Experts of a small language model: 64 GELU neurons an expert, 7790 steps.
Below are experts of layer 5 (counted from 0) of a mixture-of-experts language model. Rows are named router (the router's row for the expert), up (a neuron's input weights, with its number) and show model dimensions 0-159. Each number is 128 + 24 x the weight over its row's rms, rounded and kept within 0 to 255.
After each expert's rows: "comes after" lists some tokens at least twice as common just before its tokens as in all text. This comes from a sample of Wikipedia text that the model never trained on. Tokens count by the router's weight.

# expert 118
router [ 94 153  91 118 125 150 114 121 144 128 111 141 123 137 106 103 161  93  91 135 110 134 124 116 143 143 165 162 109 153 102  86 138 121 126 152 151 155 136 165 108 128  87 104 126 144 114  97 130 155 140 135 145  84 108  82 154  72 116 113 119 131 184 113 139 108 122 163 141 146 119 104 157 112 113 133  82 132 118 110 106 135 108  87 152 110 147 142 129  74  96 191 141  95 114 110 122 116 149 118 107 120 110  88 122  97 155 167 146 168 103 117 123 106 139 105  75 132 124  98 117 129 165  99 145 115 131 107  85 154 108 111 130 156  88 138 107 111 121  93 117 185 114 117 102 122 133 144 144 155 145 159 111 141 149  86 146 100 160 125]
up0 [112 131 146 130 119 147 133 126 143 145 122 140 123 140 136 159 132 113 111 118 116 100 114 129 112 124 112 127 104 144 115 140 137 138 113  94 167  89 123 129  70 110 122 113 106 109 139 113 152 148 125 114 139 144 130 117 184 127 130  84 127 178 125 148 138 123  88 110 127 114 127 156 101 108 126 123 135 136 159 150 166 163 137 159 102  93 150  95  97 111 106 126 126 159 125 124 156 133 127 118 118 109 114  74  84  83 101  94  95  58 119 120 141  98 129 119 137 120 130 131 158 110 116 104 157 121  99 109  91  83 172 117 130 166 106 138 135  94 140 103 171 115  99 161 157 122 122 128 114  96 110 141 166 121 145 144 122  87 109 119]
up1 [141 138 131 176 137 108 106 129 139 112 126 125 104 118  82 117 112 118 123 148 167 116 118  92 110 135 141  94 147  82 127 131 131 100 137 157 120 130 118 160 122  93 136 125 114  84  94 102 146 126 165 117 119 123 145 120 124 131 111 120 120 129 122 126 117 115 128 148 123 129 150 155 167 152 161  75 150 141 138 121 124 141 131 137 121 136 146 121  77 154 168  90 162 132 127 111 188 116 118 139 131  79  86 115 172 156 117 136  82 161 127  99 142 111 149 107 123 140 142 112 107 122 139 156 132 106 161 170 153 164 138 107 114 147 110 130  97 125 113 117 154 165 111 117 123 109 141 144  87 106 142 122 132 159 158 111 117  96 132  96]
up2 [127 124 165 102 124 144 137 162  94 125 127 112 145  91 148 128 132 157 152 196  98 146 163 139 167 149 130 126 139 147 116 124  55 167  74 150 154 177 124  82 126 100 127 143 102 143 129  89 121 124 111 139 172 137 107 128 147 121 126 114 153 156 124 145 116 146 113 151 122 114 126 111 126 174  91 114 113 141  98 172 111  99 131 146 128 127 152 144 133  94 125 143 115 115  96 112 155  94  71 111 136 152 113 104 175 158 111 144 130 122 167 115 100 137 148 108  99 140 161 136 119 126  83 178 154 161 145  86 126  92 129 103 132 145 100 161 131 143 137 143 105 129 119 158 139 137 130 143  94 154 135 184 128  96 135 114  95 135  95 144]
up3 [161 131 118 145 140 152 108 132 121 132 110 117 202 119 123 132 110  79 141 133 141  99 127 116 135 130 107 154 108 120 103 140 129 136 163 131 110 142 127 178 125 119 133  91 149  87  91 118 108 149  69  82 158 128 107 110 130 168 130 145  88  93 122 137 148 116 132  92 123 127 116 129 163 146 120 109 114 114 117  98 150 157 150  98 112 129 145 126 133 135 125 107 138 162 125 136 155 140 142 154 132 176 198 159 181 116 119 146 134 125 149 134  80  97 108 100 120 122 151 152 110 117 176 119  97 123 145 116 132  96 161 126 129 118 122 125  97 174 106 115 113 133 137 139 103  96  86 134  94 106 137 115 125 119 137 118 115 140 120 108]
comes after: "4", "5", "3", "°", " \"", "′"

# expert 45
router [107 137 137 125 120 110 162  75 167 152 160  96 151 163 146  99 137 162  97 139 121 132 107 183 139 136 154 111 145 155 113 115 114 153 164 159 157  73 127 124 128 162  91 106 150 104 124 125 105 145 136 122 128 126  88 115 135 135 109 115 106 106  82 133 162 137 110 157  77 121 136  80 117 110 133  98 159 106 131 106 110 151 165 102 148 126 114 121 141 115 108  72  89 116 143 125 137 133 150 125 113 123 142 149 145 153 148 179 125  99 138 192 135  75 111 107 124 114 141 129 122 146 163 106 134 108 135 118 139 178 133 141 122 123 143 102 117 112 120 104 155 112 159 137  97 158 130  73 131 105 127 104  94 139 119 157 100 137  91 145]
up0 [128 130 138 104 135 201 106 115 146 127 148 137 154  78 146 145 152 112 127 122 140  97 168 123 110 154 115 129 146 124 133  81 106 168 110 135 103 148 141 106 121 126 147 154 157 113 145 167 115 141 129  94 150 143 126 126 144 128  97 137 113 119  80 135 162 155 131 141 161 122 136 124 139 115 139  93 124 127 132 108 114 148 126 134 145 101 192 154 145  90 106 121 146 116 170 140 134 136 101 131  99 112 136 142 123 162 153 154 114 162  74 135 136 147 134  92 105 125 173 149  79 125 101 125 116 151 103 149 138 159 136 151 140 155 103 108 166 168 157 108 143  88 143 125 109 157 137 144  95 156 115 140 147  96 144  89 127  98 143 136]
up1 [180 133 155 116 112 107 113 128 111 133 123 110  95 116 157 134 132 161 164 112 149 173 120 134 129 152 107 114 137 149 140 146 149 114 132 118 116 106 106 120 141 125 126  99 129 103 131 144 165 136 106 132 166 129 121 127 102 118 137 116 128 137 137  92 151 143  94  77 135 133 164  98 106 213 102 113 112 151 142 121 140 115 132 131 124 118  75 106 132 120 123 120 135 106 110 150 173 171 146  83 136  72 106 150 127 160 114 144 140  82 151 123 163 132 182 130 184 127 162 105 123 157 130 136 156 145 166 120 172 151 145 137 138 100 127  84 128 106 169 141 141 112 158 172 138 165 107 118  94 133 158  94 123 124  92 121  98 160 149 107]
up2 [156  97 126 128 112 131 160 148 132 132 137 138 115 150 104 125 116 146 125 116 110  93 137 143 137 126  96  99 137 106 115 157 152 111 127  88  86 113 140 110 137 119 103 118 173 123 124 147 134 166 112 128 102 135 158 107 133 106 113 125 124 156  94 135 127 130 121 165 110 163 104 135 136 142 137 187 145 164  78 162 150 103 111 132 124  99 165 145 159 100 134  87 156 110 107 154 152 100 133 113 126 155  84 151 165 133 127 103 124 108 126 153  86 118 126 119 119 137 129 148  99 130 168 157 172 145 161 119 119 154 142  96 135 105 130 135  91 153 129 140 163 104  98 124 103 143 149  90 130 163 108 142 131 126  95 132 146 119 133  61]
up3 [130 157 173 163 100 157 140 132 130 114 141  99 118 142 147 136 113 125 161 142 156 170 115 149 116 127 127 118 137 104 117 181  94 143 127 122 117 133 136  81 126 118 176 121 156 122  95 104 148 161 107 127 120 127 111 129 107 161 145 110 146 138 120 183 138 153 121 131 109 136  86 108 123 156 151 110 104 144 127 170 134 114 156 131 153 162  98 170  67 146 147 117 164 151 103 116 167 125  96 125 160 163  85 129  81 141 144  76 151 107 191 146 136 113 133 126 155 120 128 112 170 146 113 179 146  98  91 138 125 140 138 134 123 138 119  92 130 133  90 121 130 120  87 110 126 105 121 128 125 128 144 112 138 105  89 114 131 104 127 119]
comes after: " the", " a", ":", "'s", "\n", " his"

# expert 115
router [122 132  95 116 171 138 104  96 158 158 144 132 141 164 164 138 119 105 108 154 100 139 112 124 125 128 119 129 140 150 125 121  94 119 103 129 113 131 132 150 117 106 103  88 157 105  95 126 165 117 117  96 101 111 131 114 110 153  84 108  76 155 165 102 122 134 141  98  94 116 115  73 139 137 124 120 129 173 156 113 126 153  89 151 175 127 135 141 133  87 155 139 153 171 130 137 124  95 146 159 137  81 152  83 122 174 118 132 102 154  93 115 141 130 143 120 112 144 120 104 143  75 149  93 119  97 131 153 105 102 114 147 132 132 109  98 168  94 138 105 133 131 104  82 131 141 192 168 162 110 174 130 118 135 118 126 121 116 106 113]
up0 [113 113  99  98 123 103  96 123 108 127 147 133 123  98 141 178 125 122 152 158  85 132 118 103 107 106 116 146 164 132  75 116 121 158 108 144 134 175 130 139 107 104 141 155 141 123 139 141 128 105 109 157 103 124 137 131 125 170  85 143 158 111  78 168 119 127 119 150 144 135 139 119 118 137 131 147 146 135 160 101 109 141 122 101 108 102 132 120 116 128 148 102 135 115 100 128 161 121  85 112 147 124 142 119 106 101 145 115 115 101 110  96 108 136 123 131 139 128 114 149 135 135 109 108 124  78 132 161 133 124 114 157 103 147 176 134 163 174 122 154 101 126 130 139 121 132 105 131 156 123 130 110 119 172 114 140  91 110 120 103]
up1 [130 119 127 100 147  80 132 142 120 109 144 164 124 129 143 151 121  87 150 150 134 157 134  87  80 148 136 124 108 108 150 157 154 121 110 121 133 145 106 149 119 135 113 119 137 111 119 124 118 145 109 118 126  88 120 105 135  98 130 130 137 141 124 133 167 162 104  88 120 100  98 155 142 136 100  62 147 141 102 131 142 120 121 150 120 143 102 148  95 156 145 108 114 172  85 152 115 128 127 162 113  83 137 131 130 126 123 134  81 150 142 138  98 118 147 146  97 134 133 125 191 120 166 137 135 138 125 132 123 134 110 154 123 153 135 111 126 127 173 125 123 148  95  96 154 118 111 152 101  93 141  94 151 156 122 120  69 180 128 138]
up2 [159 115 133 151 127 121 147 132 111 114 125 122 112 125 156 100 102 181 151 114 121  84 107 105 138 134 136 169  96 136 159  93 154 161 105  91 116 125  81 135 114 148 142 156  86  99 108 113 131 170 139  86 145 137 122 122  97 126 126  93 163 105 129 127 177 113 153 135 100 136 136 135  91 134 125  62  73 143 122 151 151 126 142 104 143  96 166 158 162 115 118 152  93 105 122 114 153  95 109 110 123 118 108 118  95 151 134 134 148 115 151 123 150 134 144 130 115 171  99 116 135 135 125 140 166 136 141 150 111 165  87 172 128  85 121 165 154 101 160 104 170 107 148 146  69 114 106  64 132  88  92 109 130 151 110 181 101 156 142 137]
up3 [149 152 147 151 126  91 177 153 143 107  96 108 147 126  91 136  95 107 126 114 107 116 103 119 102 121 112 115 134 130 115 144 111 167 158 135 127  91 101 122  78 128 172  98 156 133 129 129 125 167  80 147 123 114 142 112 116 140 141 145 141 145 134 139 109 140 141 150  72 143 111 108 127 143  94 145 120 160 128 136 169  92 132 123 111 102 105 110 110 129 144 133 160 117  84 112 147  91 107 107 150 110 116 115 151 168 121 118 117 177 117 141  83  97 128 124 138 107 136 123 131 122 177 157 109 130 108 119 140 141 101 161 146 103 115 131 135 156 119 124 105 172 105 132 149 101 121 118 108 152 124 133 138 129 134 113 122 139 158 160]
comes after: " |", " ", " |\n", "|", "\n", " Goals"

# expert 44
router [124 162 102 119 138  87 139 126 134 151 105  97  97  56 100 136 139 162 140 131  94 100 149 140 112 116 141 143 150 102  90  98 171  96 160  99 110 134 129 114 149 117 131 119 165 116 162  89 112 160 129 103 107 124 157 155  89 114 133 133 121 161  88 164 125 126 113 133 155 102 121 148 125  95 119 118 127 144 150 150  95 127 125  84 175 105 181 108 159 145 142 111 111 115 152 131 109 157 158 144 128 181 113 178 148  99 153 161  92 169 129 171 116 121 112 146 122 127 124  90 146 147 127 154  93 142  83 165 109 122 111 138  89 138 103 152 137 162 115 116 146 161  99 120 139 106 139 132 109 102 115 102 128 127 107 156 166 172 139 155]
up1 [153 117 146 142  87  95 121 123 143 130 118 160 180 125  98 166 126 125 139 176 120 132 161 115  99 153 160 108 129 185 141  76 145 151 109 142 110  82 166 159 115 157 122 148 125 104 105 129 113 128 130 160 113 139 125 134 168 104 136  79 109 136 131 118 147 156  99 135 130  92 156 130 102 124 110 127 162 140 130 121 128 132 162 167 112 140 129 122 112 139 132 172 153 139 117 112 131  89 124 118 145 117 108 125 108 134 179 136 154  92 133 111 144 101 139 114  94 134  94  99  68 203 166 157 145 114 135 129 140 136 106 176 118 137 142 155 139 133 148 124 115  98 110 150 144 145 100 114  97 125  89 129 139  99 120 134  91 104 179 110]
up2 [130 121 135  96  95 146 106 117  97 141 139 156 104 145 128 114 115 121 112 153 139 135  88 145 158 147  71 106 113 113  96 114 137 120  96 131 110 111 135 114 102 173 139 139  90  78 135 119 153 168 144 139 124 121 153  93 134  78  79 127 157 111 173 122 130 180 133 145 148 145 147 132 123 141 115  93 107 149 165  94  87  87 115 105 135 130 130 137 124 167 100 160  92  84 137 160 102  70 125 133 103 138  96 106 158 104 146  86 150 102 158 129  98 128 153 112 106 143 168 107 134 153 118 119 111 121 139 135 160 161 123 103 116 106 134 122  83  81 120 124 117 144 115 129 130 118 128 120 147 124 119 107 157 140 177 160 113 129 154 157]
up3 [134 159 149 140 124  94 118 114  81 127 115 139 133 163 140 173 137 154  61 122 117 187  97 134 128 134 137 103 129 133 191 160 106 123 105 134 126  93 115 129 128 125 147 125 122 145 131 133 131 111 130 183 121 143 142 150 162 175 148  88  88 136 140  80 173 133 146 116  77 107 115 138  99 109 124 160 125 116 132  75 159 117 139 127 123 152  76 126  97 107 143 129 145 161  80 126 159 129 153  95 111 121 100 100  94 149 133 141 148  96 122 132 167  94 160 118 124 149 124 136  95 136 129 136 155 103 158 109 154  94 153 116 128  87 134  98 129  97 142 111 131 117 190 186 125 135  94  97 159 125 144 161 107 138 107 146 117 122 120 101]
up4 [120 166 117 120  99 138 132 140 154 131 108 130 171  77  68 113 123 105 114 144 144 113 117  92 155 168 150 138 127 154 151 128 121 137 152 143 126  86 129 123 149 190  92 146 135 160  95 120  85 142 103 137  98 129  95 140 129  90 139 124 120 112 138 106 163 124 128 118 115 141 131 123 117 110 104 114 146 126 153 126 121 113 148  91 164 150 134 175 119 139 174 150 130 196 103  81 146 127 150 140 138 131  81 102 140 125 136 115 146 118 171 125 154 114 146 119 133 138 120 126  93 124 207 133 136 129 111 121 162 101 105 123 163 103 111 125 119 103 187  85 153 157 103 149 159 103 165 125 119 119 115  87  91 141 106 123  90  87 129 124]
comes after: "1", "0", "2", "9", "8", "7"

# expert 2
router [124 146 112 143 103 173 173  97 139 156 129 111 148 165 170 128 180 136 106 148  83 137 123 110 107 115 142 169 141 145 106 129 109 144 108 147 145 111 157 149 109 115 109  91 134  83 102 123  85 132 173 143  98 114 108 109 146  98  86 104  98 129 171  66 152 120 111 123  88 151 141 113 123 116 154 126  98 110 172 121 155 158 106 170 150 133 141 133 108 118 149 123 107 176 160 106 141  88 183 142 126 103 148 108 122 126  90 147 162 151  95 163 166 133 124 137 137 114 116 119 126 111 139 113 161  96 109 106 119  98 116 140 127 119 138 111 135 122 152  86 161 172 153 149 130 148 164 158 114 113 130 117 101 178 129 103 108 130  95  87]
up0 [151 128 160 146 117 135 150 119 134 116 139 137 136 118 118 151 124 120 132  78 127 123 143 103 161 127 128 140  71 124 108 139  99 152 156  99 158  92 144 146 137 136  79 149 144 137 140 126  82 153 115 169 183 111 125 115 126 130 131  86 147 132 172 101 131 114  80 171 132 163 174 133 120 154 160 116 161 127 121 134 140 126 147 128  89 135  97 156 176 117  95 135 126  93 137 163 123 138 147 148 151 165 123 134 127 104 101 104 117 124 125 123 127 137 124 153 148 147 115  76 134 127 148 120 100 132 125 141 119 120 127 170 112 103 131 113  87 132 101 149 127  67 143 104 125  78 130 149 116  75 111 139 127 119  91 128 156 149 141 135]
up1 [165 112 111 167 139 148 116 143 110 157 162  88 136 112 154 127  97 127  98 128 137 152 108 137 168 144 117 147  75 132 171 131 135 131 110 114  98 167  99 147  80 129 131 110  70 170 112 123 182 128 123 153 144 108 100 119 120 120 106 118 120 104 147 150 122  94  97 119 103 139 162 128 123 157 153 144  86 132 112 148 115 143 122 149 130 138 112 161 161 117 144 123  81 137 137 107 175 109 139 121 180 135 119 139 162 156  89 107 116 104 107 137 120 145 129 145 168 162 143 118 125 154 114 173 124 165  98 119 146 110  73 143 131 123 106 125 110 105 149 116 145  96  78  98 148 126 164 128  98 141 115  79 105 125 130 108 133  90 115 103]
up2 [162 114 188 145 139 140 121 156 118 112 129 126 119 114 164 117 135 151 101 120 149 129  67 138 133 119 107 100 104 157 119 179 148  70 133 109 174 129 139  63 157 138  67 147 107  82 122 125 110 165 122 111 155 141 113 137 123 124 104 108 147 122 131 154 163  95  95 153 115 115 116 164 122 127 120 115 145 157 113 141 107 108 141 153 127 108  96 112 146 150 141  93 123 131 163 139 134 133 117 137 177 146 100 122 108 148 139 132 134  91 125 151 119 102 158 175 155 116 154 141 142 138 158 136 151 137 160 138 138 105 100 142  90 139 129  93 130 121 136 125 114 165 101 133  91 108  95 138  73 100 146  94 156 105 122 156  79 129 107 128]
up3 [126  71 107 153 128 117 103 109 119 130 102 142 142 120 166 180 153 116 155 111 159 125  91 127 115 154 119 146 150 158 158 158 140 161 100 149 131  92 130 171 141 188 157 132 127 164 147 124  90 108 107 117 122  83 132 114 119 133 110 122 178 119 127 106 136 109 160  76  88 100 140 120 149 152 139 111 100 133 133 153 150 131 139 106 126 143  93 148 140 128  52  96 116 134  98 106 145  92 137 123 107 135 171 130 148 128 157  94 141 102 123 121 144 129 143 147  71 113 143  96 149 135 105 146 172 135 122 125 121 152 104  87 121 102  93 139  92 150 140 100  99 137 106 109 151 127 153 109 103 153 141 111 127 126 111 128 134 114 107  81]
comes after: "-", " |", "|", "==", " (", "\n\n"

# expert 108
router [104 124 114 110 153 131 144 110 126 182 137 157 125 165 134 133 157 130 105 114 118 167 118 125 131 156 127 105 120 155 127 112  95 106 106 135  84 118 150 116 135  99  97 133 136 104 142 136 164  76 131 138 108 115 169 104 112 101  99 138  90 118 120  87 138 111 135 162 139 144 139 147 138 102 142 106  94 124 151  98 111 140  78 116 116 110 119 119 142 114 148 131 144 129 150 126 123  64 139 153 150  88 128 167 126 105 139  66 157 148  98  95 116 141 138 132 171 112 130 107 129  92  99 108 109 126 108 104  77  96 163 144 167 158 155 120 135 148 137 101 120 178 136  99 159  98 135  83 188 143 154 143 176 116 117 168 137  95 114 118]
up0 [123 103 111 104 164 166  96 153 108  95 130 163 142  99 105 118 116 105 204 145 146 155 157 140 185 133  85 137 124 116 165 143 101 120 151 113 114 136  99  84 118 104 185 119 150 103 131 152 117 114 107 106 163 147 179 140 163 112 125 110 104 123 131 144 119 130 124 114 143 155 147 148 185 142 131 138 183 132 124 164 162 133 101 106 128 150 146 140 133 128 128 101 150 160 128 125 158 137  80 154 126 111 129 141 109 135  86 122 102 147 142 133 129 112 147 127 126 132 143 121 152 108 147 131 129 137 126 117 116 125 149 156 148 125 105 112 144 115  97 138 118  85 123  87 116 108 157 118 151 118 127 110 135 167 112 155 133 139 132 133]
up1 [159 150 104 116 107 147 112 132 109 151 124 155  96 141 137 162 111 166 147  85 144 140 165 142 126 144  79  87 143 144  88 143 124  96 149 117  95 117 133 122 187 117 159  99 137 112 153 116 164 161 175 150 154 135 153 131 160 127 106 143 127 152 100 107 141 156 135 132 134 105  99 165 137 140 159 126 169 153 161 127 135  78 144 144 119 129 117 138 106 121 145 156 143 101 127 101 133 108 117 123 110 140 143 156 127 126 104 118 127 154 164 134 136 130 164 133 109 162 147 136 147 145  96 172 138 144 129 102 130 135 128 142 177 141 108 130 133 133 137 128 182 113 111  96 131 143 117 109 130 141 115  79 142 112  82 144  68 150 125  65]
up2 [ 98 137 185  73 112 126 104 115 122 118 143 150 132  99 139 132 131 107 137  94 139 145  84 106 122 134 131 130 136  98 158 102 129  65 106 150 113  90 113 148 134 106 131 115 146 135 184  93 119  78 126 135 166 148 153 133 143 148 137 164 132 142 120 105 188 146 124 174 137 144 121 124 131 133 147  96 156 172 143 134 130 138 133 126 132 152 160 114 182 108 105 155 111 144  80 128 101 116 147 125 116 145 118 153  78 130  99 115 165 133 151 120 163  95 177 120 153 121 127 135 123 180 119 182 144  99 126 128 102 120 130 144 129  87  87 117 146 125 113 156 128 142 157 122 148  80 110 116  97 159 128 137 182 111 153 174 129 147 177 111]
up3 [165 143 138 131 127 154 100 140 151 145 130 149 160 130 140 139 153  73 122 124 140 119 130 178 116  75 114 160 154  81 113 151 118 152  88 179 135 114 118 132 138 132 119 126  96 100  69 141 128 116  97 124 133 151 163 138 115 114  97 108 104 127 133 123 120  66 131  82 129  95 121 169 154 146 107  91 100 108 140 124 113 126 126 156 109 100 116 209 131 144 165 116 123  91 138 148 134 131 147 148  84 151 115 139 127 121 149 130 122 161 116  99 148 141 142 120 132 131 165 153 105 114  99 104 129 160 142 145 161 171 123 150  90 112 117  84 119  74 141 170 163 110 141 100 105 145 118 144 129 106  90  98 129 141 146 102 152 129 102 115]
comes after: "|", "-", " V", " place", " |\n", " T"

# expert 125
router [ 78 142 116 137 130  79 140  91 144 142 156 121 166 114 154 136 168 124 129 112 134 149 155 127 157 113 150 110 149 139  94 115 154 128 108 158 135 130 159 167 155 144 149 142 127 151 113 156 148 116 109 140  98 148 152 127 158  96 149 164 106 144 106 191  89 102 110 105 143 132 157 123 107 107  95 142 164  98 153 121 120 121 118 126 118  78 156 113  82  95 103 122 122 153 154 130  97 125  91 105 121  74 123 117 112 136  88 138 116 161 126 134 119 133 130 123  94 139  98 175 130 109 106 104 104 136 166 120  92 155 119 125 138 107 133  77 140 112 103 146 145  93 168 131  97 126 121 146 127 140  96 111 119 123 110 132 156 119 145 151]
up0 [ 95 160 142 125 175 115 123 121 107 131 113  81 175 106 138 144 170 133 126 121 152 139 164 105 143 120 147 180  95  96 139 113 138 130 150 159 115 119 116 134 143 121 134  76 137 175 126 158 108 137  97 140 147 155 145 140 143  90 135 177 127 150  99 164 130 105 136 127 148 124 141 139 133 158 178 147 103 121  51 117  96 132 175 110 122 142 143 128 129 138 141 122 146 166 136 145 129 179 121 157 160 103 129 138 160 124 110 143 115 140 140 138 173 160  96 107 132  92 145 148 118 124 112 106 146 136 111 125 143 127  94 166 141 104 108 110 111 148 140 103  84 109 130 128 129 135 146 138  77 159 101 138 139  86 164 107 130 159 163 101]
up1 [145 150 120 112 123 109 128 116  81 114 108 167 119 138 157 139 121 184 122 137 125 101  60 154 104 161 138 127 110 115  83 137 153 113 116 107  99 131 114 116 118 127 156 134 148  90 192 123 157 177 114 106 144 180 135 143 109 177 165 136 126  82 128 175 114 105 109 110 123 135 120 120 121 136 124 126 121 123 116 147 128  97 132 163 129 130 100 119 110 143 117  81 117 107 101 188 124 112 154 143 120 153 146 149 152 162  72 130 113 132 149 120 124  98 155 146 117 108 150 161 117 132 132 143  97 133 137 165 146  62 148 118 166 105 111 125 134 134 165 125 139 145  92 147 133 194 138 169 132 147 116 113 148 100 101 160 140 156 118 122]
up2 [135 117 137 129 126  97 144 117  69 176 129 154 132 139 116 102 113  95 153 126 139 156 140 150 143 135 142 142 128 108 120 114 131  97 106 119 126 132 125 146 155 126 154 107 152 112 162 153 204 156  93 108 122 156 150 145  91 128 120 132 119  94  99 186 152 112 116 165 161 155 151 123 113 145 102 128 145 145 138 129 131 133 143 149 118  74 109 167 115  90 137 125 102 141 147 166 120  84 137 140 122 141 126 169  97 196  72 169  99 149 121 151  80 133 110 128 115 104 126 127 122 146 102 150 124 136 150 165 126 164 165 161 137  83 157 108 164 147 126 151 140 135 155 135 123 150 122 148 105 121 110 100 141 119 135 133 132 148  97 155]
up3 [ 96 112 127 156 162 112 170 107 151  89 112  63 141  92 106 135 176 141 123 121 118  99 151 120 130 133 156 107 116 159 132 120 146 154 140 137 119 119 139 128 168 131 134 123 112 109 167 130 110 168 111 137 144 141 125 158 165 153 185 130 132  89 140 124 112 133 139 126 107 171 135 181 174 147 149 127 103 139 117 121 130  85 194 135 134 115 116  76 111 121 113 117 107 152 126  87 108 130 100 123 179 120 102 113 131 106 122 154 138 121 187 139 137 136 165 149 133  92 136 108  88  80 115 175 131 118 139 121 130 160 102 113  94 146 135 103 135 125 146  90  80 148 150 157 103 146  79 161 103 161  78 108 127  96 125  74 102 179 110 155]
comes after: "\n", "\n\n", ")\n", "==\n", "=", "-"

# expert 41
router [124 125  82 144 101 123 108 129 112 136 136  93  92 104 145 112 170 162 111 132  96 111 142 146 143 101 160 151 135 112 113 121 154 144 124 177 151 102 108 133 113 148 132 163 165 123 166 143 133 101  77 154  99 148 158 127 100 150 148  80 158  89 128 117 102 132 131 109 117 149 129 120 111  97 134 154  95 109 113  91 152  97 131 105 131 150 173 143 131 174 146 151 139 132 111 115 126 111 139 145 113 161 112 150 109 149 131 124 118 144 113 136 176  92 107 120 157 130 139 147 130 180  94 151 134 136 124 137 121 116 119 124 109 146 150 126 119 153 151 163  92  89 154 124 134 157 144 131 133 147 148 180  83 119 137 115 132 111 153 150]
up1 [157 101 139 145 107 123 130 121 135 152 146 149 123 101 146 137  98 135 168 135 127 120 130 156 139 135  88 134 157  98 133 127 128 121  90 112 100 101 112  81 148 136 138 146 127 110 110 155  92 127 168  93 154 159 168 133 164 147 117 125 124 141 135 108 138 153 114 126 117 108 161 105 136 141 128 141 118 165 131 152 135 114 148 116 137 149  98 136 122  66 153 122 147  81 185 157 110 126  82 131 141 150 123 145 134  97 137 131 118 167  86  97 120 125 170 152 119 120 109 103 157 155 141 130 144 148 124 119 124 123 121  90 155 176  98 132 130 169  57 149  89 125 116 132 146 150 167 120  98 154  87 122 150  91 133 108 139 129 120 123]
up2 [154 137 128 131  91 106 111 134 129 112 161 140 124 112 161 143 117 150 185 156 111 129 121 148 120 134  84 140 166 121 110 104 132 128 145 166 140  94  90  71 124 177 101 130 119  78 132 140  98 137  95 155 154 175 150 129 144 140 131 160 146 148 149 127 104 130 140 137 138 143 152 148 116 144 101  85 127 133 128 134 123 122 129 153 123 104 148 118 131 122 111 116 123 108 121 110  76 108  98 124 139 109 111 113 114 122 119 134 153 145 116 104 132 105 141 148 147  80 148 153 113 126 155 113 136 117 145 110 139  90 155 120  99 119 117 149 109 178 132 189  86 142 114  94 141 141 143 155 138 128 127 141 109 146 137  82 116 109  94 142]
up3 [123 161 161 156 155 145 127 103 114 110 147 140  83 136 153 147 123 193 130 121 167 115 123 174 146 190 123 137 119 124 113 107 144 134 137 146 139 125 113 131 114 105 117 135 129 150 110 147 143 129 107 113 143 147 119  82 139 121 172  73 150 107 111 144 133 145  65  88 131 146 145 120 115 126  98 126 152 137 145 105 111 103 165 144 172 152 115 114 116 164 133 134 103 148 144 134 138 202  79 111  93 122 104  99 159 152 129 166 127 101 184 144 126 102 127  96 150 139 145 132 120 129 120 109 136 135 173 139 144 208 102 117 170 142 154 155 136 103 120  77 147 129 136 166 125 122 112 125 124 148 123 131 152 107 108 106 188 145 164 123]
up4 [143 174 152 148 135 125 153 138 161 132  92 142 127 137  89 119 115 126 128  97 149 112 134 133  89 142 160 123 152 117 111 177 148 152 162 117 155 123 154 114 130 141 145 116 131 116 144 106  64 124 167  90 111 126 108 163 126 104 132 144 146 121 163 140 124 124 138 117 126 103 112 132 156 136 133 106 154 106 136 169 112 114 142 155 106 161 107 145 150 134 126  51 111 160 123 116 145 127 154 111 146 126 106 107 139  65 122 155 130 103 115 151 159 159 155 154 110 131 170 114 105 108 135 136  96 141 141 165 104 130 100 114  99 152 116 174  93  85 159  82 140  97 150 121  84 137 118  82 108 114 153 106 139 102 153 104 101 149 122 108]
comes after: " he", " He", " who", " to", " and", " she"